{
  "d_model": 160,
  "routed_scale": 2.83,
  "lr": 0.0101,
  "beta1": 0.95,
  "steps": 4592
}
Below are experts of layer 3 (counted from 0) of a mixture-of-experts language model. Rows are named router (the router's row for the expert), gate (a neuron's input weights, with its number), up (a neuron's input weights, with its number), down (a neuron's output weights, with its number) and show model dimensions 0-159. Each number is 128 + 32 x the weight over its row's rms, rounded and kept within 0 to 255. Numbers have three digits each.
After each expert's rows: "mostly gets" lists some tokens that are sent to it at least half of the time; "comes before" lists some tokens at least twice as common just after its tokens as in all text. This comes from a sample of Wikipedia text that the model never trained on. Tokens count by the router's weight.

# expert 17
router:076169154168109153192057203160145074104153122148109039126113135127098123151187078150142110127140115122173125141130132183093133163136171169078179135151140183103121171086065149150129099119138182168155119115097143104182146147092145098155102177123135095057096103135123183142144087047163117150115136066118102083129160084112111102098151122157168153125158108124105103145150149153071105170149165133107112160131138141084152088126123159084179168133147139109131131139136132072128131063120137
gate4:137156120160126109119141069153165111102124086117116115077140161128094130120151120159058099107140094119170140122098129128181140149108107147078117121160156201130076147044074168078143137135157182113104189129141167114178169164157097051142126179140160162110100098116119197156086148143102104155120081124145081132125132125102181101133202172134150178111102093161096131155142148141148125192082168090148115135143076120064142105132137103126150176088145153119107092141121053151151137146066099
up4:115101122100114170096120126113104183148119168121133160142137145153112107162153143038178133142142158149133149140154118137050141101130152128168200118087136102141154095205185125154108123137101085188119109159137059099096112068104162196123139091128088085116115169152093070110167119087152165108115172166101189160161135142126109202106042067111118093126139163114181127125112109110128126070167104163119104135123193149177151159151122151113139110166130097098129143100135143131132059133156119
down4:152126153134096114139143165157118162140117152018093165106141116153124151155072186146111099084143135124077094125069115143111147114086132131112079094115201095113054111152115144119143131121186090106097138110167098120127109111118043165125122103097118108120161138089068104162082162142183129133135066127108128122101093122060097164130097147147101195087113185197113142168163124146083136127148128101152188118135143132128135154157123135132132129073160073104129113099157084120093075165176189
mostly gets: " ", " $", "|---|---", "+", "_{", "born"
comes before: "1", "2", "3", "4", "5", "6"

# expert 40
router:091174068197150179133139081141119124136097099167126100098168144092065093119145106160126157104150135118177111110119120157090115157087099110087127113116116138165148129071173190181175084153094140161106165178079127123112116108108181175158133148131113118117095065126083202129150162076150170158141100092138094100135107064085125105122123146163132155173106183082102092130094153158094127126120133153087127127131147080045127076117200118108128114125114179108184148109142138104110102114193151
gate0:148110090148140117125162093113088158139127117168146117095088152128072123105124105104153140114120098138102162099120092154116158182126108120167137141109136118133140030083164130120124161134124131132168119062131096136110116146127126117117159159104162080095100103099157087112121129053132094079143169177094158151158113076107091111107135128164175152125120170124052152107169147135121177152168104100140100124132096090102147144046072128082166148117147119113221137192137075093120121078194025
up0:163158053090137171119181106161127118110165132139192121137116137062125155094180115121144128097153181155167174132108126156167109147155082147089115075104115159121144131100142163170128123125136145103156143111090105130096162150163131136149138153111074070120079092118177081113174127140160072116131149088139155089159131117151112139134155080180139157173133124113153138056172123137114134138123176113190147122139161145143173122040138198175113093078097090182172050108110109165152091112188111
down0:107196117120124130121135110106186134137158114109140136107082115078131109122190103108157049092144192167070128141121129118102107107159138104103167097097105067173113142150119122088108191081150135089112116123143146141131095173136091115119131146136138123121098085099104094160135101157071137146150184136179170086158075156062139106120147100152134095112100144077185127129084153119167144179113115066135144181169128155114051151156069137190065091143191106105075100122145078108129129165126167
mostly gets: "o", " man", " col", " do", " min", " Japan"
comes before: "|", "-", "on", "or", "z", "le"

# expert 26
router:072162058118081134099054165179102135083139152189069120176186109086144154194167107204131106110154139139197108140110100189114163167086119111148124163104083207057108091145099147163101122101142149150132126133167121098157123092160153080123084118106165137094098150132072128160170121101162152119127111122109076087154138105156090152107106140169102120187168157157120131139123151113105179171126140141087165128149093102125124136105117113099137182100146157154132144124057114133090109145133097
gate0:144198058089129118095149146136083116087173155126110139114137093132129151175144116167126121120106098124186110084076079172154129162046126047135153138151106129124152114115155177117178121093129152094185255145111130135135051181170105056152140130159164105137133123130064137151152152100100100122107143187105121117121100144142107142151129138147116080178120128193139145125186115129090141134085115128087144158135145122111193128115145144119154138120132160109160147125157126168188138068104118
up0:096129112164094149178079126107185127151130119101161136136168117107118101131146133108131120119120070107084140124093185095136142130138145219092175121118120104153063115178160087111079168115151061150107114152184088036112163114081143104150135065130106094117111119176152120147070129153157174179173169125139112205091148158133153104112125123107156133122123147126123200106101108137168142098149148137159176081118113082103150081183135154151119077118105068151137180090092181078110147111117129
down0:115098078105084147153130113060098137161110127125094128150177129119109144132154127103140116156086117110076117146145139096146103163138144140093123089085143162066173109101142063119095118145123138106086092170114135131135161108091177249136098136146161082157115060114175116131111118165097121104132115172185168117173157124185160120129120215143115110133132134137143096172130127109198151156130164111167138163144118151059184089146121114162152152081114129074109191149155125193126088185156090
mostly gets: "u", "ted", "ated", "ased", "cted", "ished"
comes before: " in", " by", " to", " the", " on", " as"

# expert 101
router:114196108094120226146147128163095095118132124127142135123203156126076104112122088168118105115115069099182113129093102123101080161098118114078136144128094156109183140105101131197087164126085116161136110162096112098138105145163136087161048116121099059067128118063139192135148158092064139108109089101125098103201146115145149086106120115115155112164143106109054092093143142148096139123079143190146143168110119127103108100053126133098187134145153124134143151107109144132129107076129123
gate0:098082155187185166157114115128106164129211152134080112122131170177125127130096106184087141137109099145154116046104196112146115101152152124079127114149151162051118155161124148106071129119071127051103111138096141140155126193029149135115087110178147096087140137152118128111132110142171102191107098126160118058111144127137195130105113148138166118153108133164113137126157165140186133115078104118139083201144117128144119086124109099116149113135093104158069137099174137155161152134148149
up0:118072109117119108137098153093130114110135116134115106117158150124193169125160118090097087102142101168174140100123136158141125136160164124178132024143151086114081077094147133096183139115180189156154161170071156171101142131177111154159087124115106116109103124113069101115125133184099145100170161121079132163110093153166110130181180135146141073106138130150121119090118146149094064081138100135109132136130160162062141110121110191253055142161144172119127121143134104122138126119154169
down0:124102114161124122080183145128101137147116165113083105108111086059146149117164163157171128130143130103083175178087166140066077128128116149060150093140097105098130173145077098109144110105078129119106123128143123125189148160027120112125126168028185127124147171091105069089168086118159119106160086163164139131096143071113126097154095160144101131110116103139108095135145204181161110097100133074142136129115114090087087115136133105107203149113139140105096147159108164111141104107097179
mostly gets: " York", " States", "ington", "ford", " James", " England"
comes before: ",", " |", "\n", " (", "'s", " and"

# expert 97
router:117106091129086173173092118149070124121129106118104128077184165104122131158127131110111158092105096118160128095123113135079164217107138158105135140154124112163199181109121157148153109120109136125162133123128157116094118129150136128225091155126172110164083157110079150151149071110143136174118093071072121040133147124111173104078158136169126139178127158146126123150185121152062139147149165140148170165076135109041096069100109092130152171128130146120135189118073140076110096100123152
gate0:127135201117002218121161124129138109076161121120160134151189187045100119149113127115164181155127121163132097109128088146103147192130184143115180149162128167172141152089205175118097128118098133107149151151126111127165123120164121166123147138158120145139118115139195109156112130176152099158165159072133163147117108117100144139085173148139140129114105169125079108193131108127161180144149133143186153134131135173135126133127124097103107158146157157151086100199093175117120168136111105
up0:146085120131138121129191082136148120121105104100199118149121182141097092121139112084134148113131055111072118182119071132102133124119099104095186150109183180081123097207169092104112097173118155079186149115162094141191136176099056154132184138128100149093108113170131102118149118083125119128088150128203115116115176081137154187114150156140143084098154190130103139152105112141129136129125121135148100102057154154156085138121147175130122145163164172146075071121174130128107138148147184
down0:154115177097141134107163107140095103086152150161096166146122077117123109104151149086145117159125155140121079102153128107110186083164131128107100129164130047133105145124196128128103080120091074095157104124199177180208087128175126131081105156134126152167130157078083109118154165096171143097105078147095170091127173113124132097151219125146134078108146108125120098158131124082114145136067125136153093140095183096131155096103128140164143141108108103131158137166077158151093134118012147
mostly gets: " with", " in", " for", " of", " on", " from"
comes before: " the", " a", " his", " an", " their", " its"

# expert 93
router:132118147156136189146087095148101064139126152170092111149103120152091106218142099132184104112114176112160132107120101151069111191118150153093099157084131133087148135128129141173123088093159081143150058136103137078150148134133155126168118184134138065083130106113119190135128175052141113079098069109138070106215134062066158101081088121147130075109129129138084106131159122097097067138169125097133162161102117147127129119108148104125146152118121189115168118104098137119097132132076102
gate3:177127158080108145148136226156118127140170177134116123138132134115129114167071176093162093127181132154150098109083167102166090157152089159146144158175160138152100117156091192163143129146150112135108134116121174120173104116137139181133131122126078097153152138067134183103059132196137146091161057139182148134150079098091185111113137139173121135192149121137144146147132063103128111172119113147146128126155124187130130099128153143174192160131108092090155062106131059105134123066150172
up3:121141149105055114113108080129092109123167078103106058166118154174133139070091169113100117141133186112131125124101034130074168128165134122096160159099135209099153171118173137076137115084131145135108153174153149125106160148104138127105174173065113143158080132161141113049126164131128097153128119111157116156131088070104167132135112154116134138075121137134137146036118102081061106150094101088141151087129137153122109144168107147082129137074108122118130177152165052100110151136149169
down3:113111123163145118115061154162058080118049107149117108147125095153093179128128108095169111203113126138127077175157174151107144079160141116142144126060127138157130131143091195056173128199114164114104173158187141118098076105080151151133164176117146083159140172099123112143141100129142156067093132144176141104104156123107172089150166107130151130101113099160087116136105141067075166143118103148074104105143166118101167091120166144112143161126157121117208142138123118176083113152170105
mostly gets: "istory", "resident", "ists", "ology", "inist", "ography"
comes before: " of", ",", " and", " in", "\n", "."

# expert 16
router:135114125155114139172120106214103138142191117101127116085147120117140154119146115124100145120133107136212100080135093118072153135050115146136162106124116141142176156080118160153157087131153115125141089163132145124096133104156139144232094150100201118166111124096076156142132103130132112148073092048117094042131136109085142075072177174136160129173105141143135110130189139142099162173100159133163180153104142095064094087111106088110140163112158128100114160130085150088089113121096102
gate4:092104128157087140118130152122105110022198101114096146154134113121138132076132116140119125144160077132094175131110123115106125122079086113111118113149155144171138154145178142098161094062131130151090092186081181146165116089146142122093137140107053147082119105115033085093163166150158102179100089085129138154137099136140169172098210144123162193116152163086126100159122160117104167157160175102113062146138114118078115151132174121165137155106098076090135144073163105127137135153145125
up4:071139182128163126123185144169077119089189100105088092146147110149180135177114106164091167112157122114141147093117108161100128117151074135102137099123098086199161162204147116097170104096145143144136085142104132162153142093196163141173114130066126120163088103139120046096135210102170141114167129068123159115161119134122151108096143145161157171104171177107152167185108079136111123118130142059124134113176117145110156127112109125168165088164170149124151133106147159096125120105161052
down4:082118119109088110098167150152176198105108101148144135158095155096119128119169093155111096086163112102111131100152150097137161139189137125147152146115083131127126147085095130118173162190166138083200120144161154108099108113140140124137144115122138132065089134171131172182088123165070133203063137158156173048104085157144110147136165051121152130160132165119072108135094116086155168126165132116150170199094153177138094117104163082100129180142092075103156150174116113136133123071091134
mostly gets: " with", " and", " for", " on", " &", " of"
comes before: " the", " a", " his", " an", " M", " S"

# expert 62
router:103146138159143110173122152110165110125217088107157105188115127042087077156132156183164110133156126177147093175117090118128105188073093163114145128119166151131149145145120106184192100098110151122167141096116117094076151081099161109145115118117140120077109102085114168122136125104135120161138155097139122091107160099098126087125169191087134090136147139104119087176181181177139122195104126160133118121113082076106129104103173129097184146155120138156146122133028093123073150103102166
gate0:129171144130134126193165142120137145135121164108112117130157172142155131145164105097108142151152139097133130145119090112102097148138120163098137154128175164086123138068162155144222068089122146156119153177179175106108108162123134060163133114066102095164067123143142143136194135116154162136136098109064093121132137127102138166127065146089177116085122203095129062074104147111105101109137161124095076154087167080063150161137071169154150142186129164111136087092141182158135123089115077
up0:116118106136095166131110116102152078061110149180100101178149135173119100072121104124132160077099088108113142069173159128154136131065186135147147105125096139178083067169166140161027217136146128075125130141084093127199155170106068102136144102159152161109167212115114099073133138137088133118167141151149123103151126119127132124152187125152125145072115121117136177139127106135153086147146112113132130125148126135149077099081139141108140120056079122143130148181062116097118138169137128
down0:047111097158159117121163080104143168141122149149120127120171079133119155087094138116086058105073086045121140139114160128094144106147146100077135124070114156156093204094105126155132101113135143100103153156108155130109128145134121079155176088114172099197138107180092106108135148107101126137113105118141235113067101069025129062111099098112161137127130161086124166139142124149133116161116155127146130119101137066098120083099094131110125104104155126125112140178087114174130163158085115
mostly gets: "ap", "/", " /", " sim", " +", "–"
comes before: "1", "2", "3", "4", "5", "6"

# expert 119
router:083155136160152150101036120129120094118144101176030109132157073155121150144127145160129108098077102126201147118121101188084112181049148173106128175102091142101139124108095115146151113075111156161101091127156105109114125081116158082112097122137155111104095102121090144166169136141160153128161094139102116080197162075118143052106100130156127101162079138145134132091100185094120165160132155164112157094114088134117126110078082156085140211093137160117111136132097087133087156120106126
gate0:138189109139135101172074097097106123121114073122111117064118118140096142179148118153065116093057117120170162137150165124127129111140156151086124166127093198148113170101126067174082163117122108099065134143113151132126100068108155079075124109175094159108120083125141154083116123124140159086138104127089117076107195015090139067146117117109148124139106202146140116142154134138159170112113119165089134078089159189113092101098120072122083156158135110141126146171129093130137167162113125
up0:137083170151128135112161150192121093073163164099146089184148117093128165101147106129114093194143149103085085147150119102151125080099121146129120074194161131126186095100154133045170116166206111117118155125134125113139134148096060086089107147119132148115091157089157069115168110165122135201120123149144148161100187128084105142129174069158157130151126148096169147147150118150140134063138117156099152147128147143098149138150176187107168142119120149089078091117140093075084128110212146
down0:201160187125107142120152156156074122146156100149137142115207149130174118069101159139114119129103175096144108111139175108177117118137121108127109098117103098099126077147138120170190071074152131176159123162107154138063121151111121105138078144180136142148159090083152142074151129195142095105091139134104138097165140121080144102086138125074152150098122096121115155088142148066163103164102167128132145065149116133215120110092110115081169125129188099175119175116062153089122088179164152
mostly gets: "ted", "cted", "ased", " used", "ated", " won"
comes before: " to", " in", " by", " the", " on", "ed"

# expert 66
router:094147104129129194156058113211121102106143119173132116179180134093118123178143083182130095126132109181194116117065108139115128206109157188099139202103077141087170070200146104175163126082146104106057065158138145077163097060142168110129092150177183087075087111110107116138143148119132175115135100118096111123166161121106094134084128124125134113166119115138101123149105138113109124117139120138138140121121130130127143088081135126141142169094175150149126113138068164114133140132075112
gate0:076152111156158201109138119146102090072140138141118136155156144093136158128135133153134147126103129059099180148108130173128139175102183122080151153101144104141212098102118117175125126134090144115116142167155116167092092173127134086123141140151147045066134142136066160121071175180172111077096113161131116120150118118124096096165090181185105155163146065114179102182121206142075122140128157089110124095138124162166099114094137180152119090153190205118134146147144152131097137159112139
up0:180124164143089080149176128129124179150120088142178139154099104153081114114127068098134167072144161139157092087117098135086112107181112112190142080130124157161130094159142171141114133145145085090185136064153072142125198149157122132124105121120124127167076134140146072138160151071098131162072136072090134094155112121148146140092198092153158149063149184123101133122182111116149206121112124170126102126095150097104161147134098100151075117189120080130130161080137107172167115081139091
down0:147146181134072104149132145147129056119205061203096167117146196059166138139074111158155151121160182102105100140144091184104132111122200109077141139161111097188130123078143132110151107115145131114114204163089138102151097103125097183078092147112090113181155085140133119148121127166091064154052169093121124113134147097100108150117123152147128125120090116085167166101140131144093092092097133147156094178153108118080108120121122116136140170134097085121153117186146133144103150168099161
mostly gets: "ted", "ished", " used", " made", " found", "duced"
comes before: " to", " by", " in", " the", " of", " that"

# expert 21
router:121144164160122184100117116153110107118185099186118112119146119139063128139118147183173101099157122104174158152122119137052100168100175098116096195112135127156152134133118111153134163073148143135171099135111133118083068087169110114155130171188134077118077133104163176125149161088168132109158121086088116106187102096113162090099076116161166129123090148148086133056132151143147086139144203146150119125097110111069098147059126116177197165149138213151144160117127111111137111121084098
gate3:145161169120145150112116134151188089161113186157128124112168102093137158107143157139215102161129171089101197153121148145159122138176166118124134136142143133136112088111191116161117092132147131176191117110074137162156138106145113106104131141142155111149074156134154148140100079120119079123132099112073130124140169052102119113096108121168076146118087166120073139025113117178130126148074211137137147049087130166089100161124187156116143116105107166075107099117179100116096121123081163
up3:120136084111145107096189097159151111145182089141127079119108135136135094164144154072144120102175100108094150198142146155141152134077110051173119091151130194177159119145151130124135141093171132081141116128067126136139137148117113178084140159176126108195113108131192122154164087117133132056080123167163090127118113138119092146132164152088115184151136136101093119102105171115166162093155041179098118156124163160111116114097154129101141175071099172118162162128132122209141173096092177
down3:106150055126096140106111157082070136124144098113142141142122185162090120104102098152133154107123159087135030105103119061095102092159144150126133137106138160121135172155126102115147143092128134086111057137217153131121125146063106153088121116107087118146146084125075158153151118109121109124165177143176164117087123132100052106142138131135144123124058140160147143217110111131205147116111109072115160142125179129109144085121084100181123145098067160121110173151177118075072156143150140
mostly gets: "ator", " Street", "omen", "ampion", "ative", "lege"
comes before: ",", " of", " and", " (", " in", "\n"

# expert 71
router:111143091142156162186113144183152092135119137131088113155139093084141139114149160151150069098137125115160093117078110142076113141135149144075125137132165125143109160119085128122145059063137209140103141140070203111121110143074134061144072103127141107157088126178110178181106096104141154155164121096102105062131147051135136132060103101120111126097185119099101140137195189173055129121133107150171111126105121080054125098130168113123165120147166115145173133102097108090149135112150140
gate0:144095139198169151142114171181097099126124150197151128142133088135152119138174114178139196100112166160110090134130082121106146094088224164129201163063103146153158073133132146146138146156152116109103017098123179134111126171101152154117161130110175151172106128158108156098113101151064157124093121119134153108108103155127116145088164127136104149094155094146095109147087191124094109156149106157135113136165080103142118171154162099106139093150166083148081164072134085093171099129116093
up0:105064097119129123153173126172108104154093080140134139073182087120146115163113146177082103124167163119173105060063114126094160126121191151143093166142078153133071155101074133136137135127108134088041079145153153117166130134118164152116106184138151135156089167135127133161147096144066117086134159162102112113095146144145140150099169165086147126083164104107129159195106192168108103123151174087110110066125112148119134156132195131106164059121091109120105103134133109070167184101163134
down0:136121121148129094073115112081116176117137138144160090202185073108199132141125104149094152200135104147160048145161064155119083157179112174128161151144092083184125140173137114163079099112128144102111095078164113150131085120187120204075176099090137110101131175125076090168136120118104115145113122133120086098115118146115127135167160228135117109142131147145098093139134145139140100139179154128137095131135166098158199200112167128146142106129106132178097161153103091147111114120150106
mostly gets: " un", " sub", "-b", " inter", " back", "-f"
comes before: "1", "2", "9", "3", "|", "4"

# expert 3
router:112129067147085150119141156222103086103144171166150132123146164090118117130101123151140141114075141153139100131058078157036097162115091140110130128141117157112116096172096154165121156089125173167077095130106150096077055164064160121120102140128135070097141075173110150164132130121080194086123109118106100102125116111116120110084114133133102115099171147125130101087147118172051108198113137171087156134143092173049109105095142107102178133174157120129135155136100153121123143086090101
gate3:189101118115158120155083081164096135181151127144085106052115092158136147112163160111199091147138133122167124159098154129138143159145097146159068147112098128155164188129121117190147137131123162182125092123108155057104106120110120116080177149134143148114119146109069169142182095159073164125175090167097104129125113098130129072187064107138102067167192098184130122173149064148115139121118098145169127132202175131107114069136122136089115143112081120134106106171157102112132156139099179
up3:101171185152142138083143127143085085138131163098122079043136137158107144163144150094089157104080103086128157097075133109145089182151150066146060134107112178088139172108116097136155060127083153181078185109142118179163110173133097121139129091137140166124168114147092197128175148133107110099141085133086134123140090142110135169140086136112158165122120114052134105179145164116151077115184118188070097165145147148085124129135137113122109131157126133085095094110129130105063182098115169
down3:191109054162078105156136149116148122183135144162124199128143140056137103133113171129085159115073161127126154182127153121144085124103068112112096118137130058098102155090129108080119164109144080158138149164136103158141128071119101152093105159142114142051127079114065153118147152164149115103113182145127122104133112109122081106114104179150146201175118141140089116155154096050165205145137110060124123112151169150093091143148070120131123131076153134094136169082124093105128139093101090
mostly gets: " play", " work", " film", " song", "and", " lead"
comes before: "ing", "s", "ed", "er", "ers", " in"

# expert 68
router:132146158161057178125170134150163083064103144133111061138194127108091157138150172175143117050149126123136101106090127096121154137119132153111147132170163125087116152125124130118118101118122217093141162137075124088137118173138195132151116178140169116098092091153103172115136098138151176113164090128100090047154138141138164127039109165103154127145140085206134098193132165161105095148114153129121115172111091138100126095087128089127182163168120099095139137116063127118106140076140093
gate1:095139135121120144152106141117030068164152171136160100065114159123135099137183089141074102124143102140161124152101109117089164136098125103157091130111147138098107134117169091158133100111152109145064100143124129094097141185171147114085067139129116201180084111098135069081082124157154186113091070084087134087143065138121124112112180169116124119111138082112137106199108177123091135124170110160129153120149077186040084142133142121090158120127150151116132123137196167153157149144140103
up1:108185150157123185120170131092087119141131133112076121072086151148168131202161092083081126114119031123149115156159111220108129122114156102183124065091163114090104158108141137080136126119119164125145105132124100099131176157153198111106086192112110158185167102056114110086139155159136143127105151136107162115162100098116105165118141147101115125137146112114177113219116116111114144131154166136124090073173116169124081129126146077081163172114157139183163138142155147093144130090144113
down1:047092092069174187132187105080107139183140103168161121084115149106138125134167123127160085176156115100124112139131096143064155094121146087161093158092108111132120117154101157142160164143175130098126095072146082071104130139169089118097184129160125155149132160124109117110092122078133160116101123130121120116104113100087172145164113064122181108168134129094159076127125152169154125171150153155254118141163136209120134155145112146117112132127076138129123091152140097141133183052099142
mostly gets: "==", " \"", "===", " =\n\n", " |\n\n", "==\n\n"
comes before: "1", "==", "The", "2", "S", "-"

# expert 6
router:134158104139107161143097124133162113121122136160077081154128101119129107161153120140136101119098148120190129123100152098082116190071164159126130150103084183103145123131106086153107106068132087132135055096161125060105098104150120113162139123122151109094120095136102130027141102052150111118102074116080082149214122065115153099107124187129117138162110130132119118088152124130101102127118184113139132129129091100064110105020143095131159155091157159154142095137089145141071111150098053
gate0:085101112086141117176105113100150120140111133120067081151046128092194125167084154125116117110108146115153156129164153096125140144167115111119204155115100125129159149132080056096117101117126089110074170157145149188130147108120100104192169156127145107130090097164103114087150062105152143107065130125146083130184135108161143187141096126148091077114101108088121140147170140138116160160172139085119125143093108132067162081112149092187119106100079061141093117137122159111069140099135037
up0:155086183162123093102134140092125168131185073068103111190138144128140113182128116102120088111101135146108073143169157197133063087121088172168121092133121156148096146102118154096219081112117177147154122093085057146126134109209139144117172151061137131128092123132132080149118157107163187158120184165166151105137101137152139105136127095121107111088179133144061188113121170112134131150085102121178142106117124169129086131083132154130122172148143151149144132150165153087114143120128048
down0:106169195128138120089146116148171114105168066109148141155103113094192090161161118121147130168094091137093136090148159092113087139119082138089135142197113101172090088117146075122140133129116111101164155180147100097170181156082141100153148125193168119109125125136066187095094138122189155158109138117156104131162115107057081076154134160107171211121114108127146126063127093097105120142146146150126149105205102132092145165146093158134158151116064080114096147092157103184142182118141142
mostly gets: " used", "able", "ity", "duced", "ference", "earch"
comes before: " of", " in", " to", ",", " and", " by"

# expert 30
router:122157164129121170173120165148146084074145117120091083165151124106121119129162132132155100081170122121120111134142117198104156146139151172061137118174134191097140166082104129116136074130129165175157124128095141131152147126126182103144122188144153105045106101125148150098193107004158136134146120071092104042136184095130142103085131140136172127136128058158082114146097133151113095162136132146109105178140136117085141066124161148080146209139116128122167115122101100089138138120149160
gate1:137089179211166106127152114178112114156180146062078179115126139136120128144099108125166093110104153111157112173097151168131095058157138125160184161106100150075096159085072125221169094092105074127168095114093099145160128045149124107145132112130132098139144105081137176124111148151101101111166126155143178122186097145114126084135063117108123130148089178161106119141121182114189155154091168193136195128102153100134133107107119175139089127115157160146156142089146138123154095140144120
up1:149182103072070138077140165104089210119075144181130128123141138133123122130161086142090139213156089126114148102135150145143125187109136152068102109105140106138147123127167130092116135176125151134122147142135123164070149133110128180112099130121164130162131211129144108128157174119186118112051143116127064147042146125164118118132150094142147052149129096073132122100165139143078133138143115145080086154134148158116108140143146046124106193161120150128125143179068153123060186113125133
down1:203168152118077101142126122124177113090118123110145127140170186176124187165089132162112120146147081135153098079144104153126095175170128134119154152124123159108178113091220152101097130122076124125101141129180114123133132102177151149197113128134118080100196185195125153112151063121131130118092180128115093152157116170125127141163043119113081050197124153148198141095077110103143090118115169135090112121077158101120122114089140118083155125089170157111144140116120141150108098134144095
mostly gets: " ", " (", " \"", "(", "_{", " $"
comes before: "1", "2", "3", "4", "5", "6"

# expert 50
router:030130118148115098113126125166160087106166092139113145112156160142094149175196116159175148101108068111145098148095105158125068172126101134088156161137109156091159209130137128157162105131194125116121063127109106137125110089078163096142102108142105071118140123129121145111152136139126143217101097108115107115144144078130131096076116073166136072112144150163092096083219171135090107098161137111154150174123132133109142084141082108132124189141173109147148138186121119060109118082114081
gate1:137123173147065135106179149130085150105195073153125160175154103106124141123122074105164154180093114127164152116122130167130134099166113096181109111123189140100124146148083189137058164135161079187115149089104138143148146108173154162077095155160137136114120097097135107122142180080078120109040084109071153122123167101107108130097149128162101140107137109108114112106103103140115117131161094091078127061127128136088120103160165104142127102177144127095119169104062087099064210073128116
up1:133100131183110168129180180160120156123091096190128175126138143110119147117106128050179135159068064153161157141119143128098158089127161093192076141108091154085122130058126195132105145099157118130135169099087111117164137064089115143105135167191117159146151080071084209108143176135065096127100121118135159122130139127126104121120108087172133110127133161098120106106127108140146112134147095131053102041127084174119111093173171087134123156167146174115102125131092105112090155117139098
down1:168084112081147100091144116125129176100143130132174115167117078126155117112192170109166092120105070133152107146164079137077113140220104094164166161134164093109147170122093106114083156123086140119122095114048043115037156100166115112134107124139150144161054114175103147131087123178177062123107094078125157059119113115166141161137127127070158140157083122089090094093122142109088132158108101131140127146144152117162155139080110123109101115139134094172163159121158119078126143118090117
mostly gets: ".", "1", "2", "3"
comes before: "0", "9", "8", "5", "7", "6"

# expert 120
router:145154128137088159129160073171136101112178121129127101139169112092125091159153170097133078047131117151148112063092060162120114145088118154043137139158153117084127111100128139135135041118186163146165133147109150101108129148102163074162152132120174120108117119169123147100150109107130166110150134068108076082153167080056118156085097142107113145152116111183109080119167119134092116189115140162113120175118127077109136087095132065128165169090127104081200121135061091129162138116153105
gate2:108131156106083134158154087138177116110129119110153149183124102115104133145107135079086156115111082165116096107117154087115113092097133127077139216135141168141116122146104158147148120094061184075144123133098192132152076107119082150139168097191101100148102117140092091086102175066128117167112123097107079104140097079125118151093163107110134135155122140149179208145126095119058090096116101111107095084079112112065096147094122096124211107097093157155181120173119150092154184164103144
up2:126115186133174117122121117149066083175133090161166128087191114114121121150156138143161023062122129077137064132134090185097150139175127079152099102152079118142123097132154134136158137162128103118128089096181123111094147147115154142169119154149185155088090136139135199187156117098061124125111148156172133161144092178163113093119168146172151142115195076149110116087128137125113136124060105100119212126136127160127175106124117144150095148104144109097181135087103107190115102103169128
down2:162103125151123163199104111108058103136130084133150145129087153076135136135155128135096135101127108138138128127084097121081200109131124129150164147144167132128222167178115166150162148215135140168121136099102117124093093074168137116075126116073136133109152162178120136117053087116070106112157156080154090094167194115140142108135137179162103131165070202100120072133195108088134124133149188090116132118121076135104153090125113126112138123109147144096065155125117127130196170113110105
mostly gets: " \"", "|", "==\n", "==\n\n", "===\n\n", " ==\n"
comes before: "|", "-", " ", "==", "The", "==="

# expert 28
router:086120131116093099129114147128083127117117113203099140140170138054085162163153177138109138144141032116204114095093092157045150145106151171130147136136198136138183144155065119222145087089128162119126076146128147092131084105113179100167121123111145128115127093178155180171127118104129168133091142148135128086149147088121133119122129154122116156127150121155135081177153196189112109166125146199072139112098101139110094160101128132135184109097130179089092121119113084136104142112145138
gate3:134136119095142148142156130130161109092124109098176152129119133090160136144220097146141142096172082122154202158098125144091142123110108103116175186177141141138105194053036091134170134134139122153169114137132136123120114126121090119133148132033119100146148125087103163115100100112146112049160154155214119098123098129139117093042157148062131152137106163116088136167169101136197164103144125201130123095075145153163169120096119138147082086140116144151146139132099138143173128105106140
up3:112089123125114096125133143129154119113140130136062136111170114089131108117090114102132135139187153166116090095163122131122139127118189129124104126130074126096110071162176106141129151179174126106117201110125077108094130102127108140060113104169129156126117135119114097150175145145109096124099047093060131114128156122153109196089146135212100160117130098144171123168053172138090084115111107093113180122140090092052090115089191127088119140154110062089095095143169047097110110175142097
down3:082132106115087141088181128162109090149178131129131154153152086137164149154097137149111149126110125096109132168158117121122130122123206133164102138097027096079089126095135103064147204145152165154107065154096140136112165130109109182138062136066152124135173180165125161120069104161106116134151123079103136075147116154142133142135087106127098086137060159133066132118144126139090142116083161114108106139122111064163159070146091153168143209143116129111095129074159120099048127122123104
mostly gets: " play", " team", " World", " w", " record", " song"
comes before: "s", "ing", "ed", "er", " of", "ers"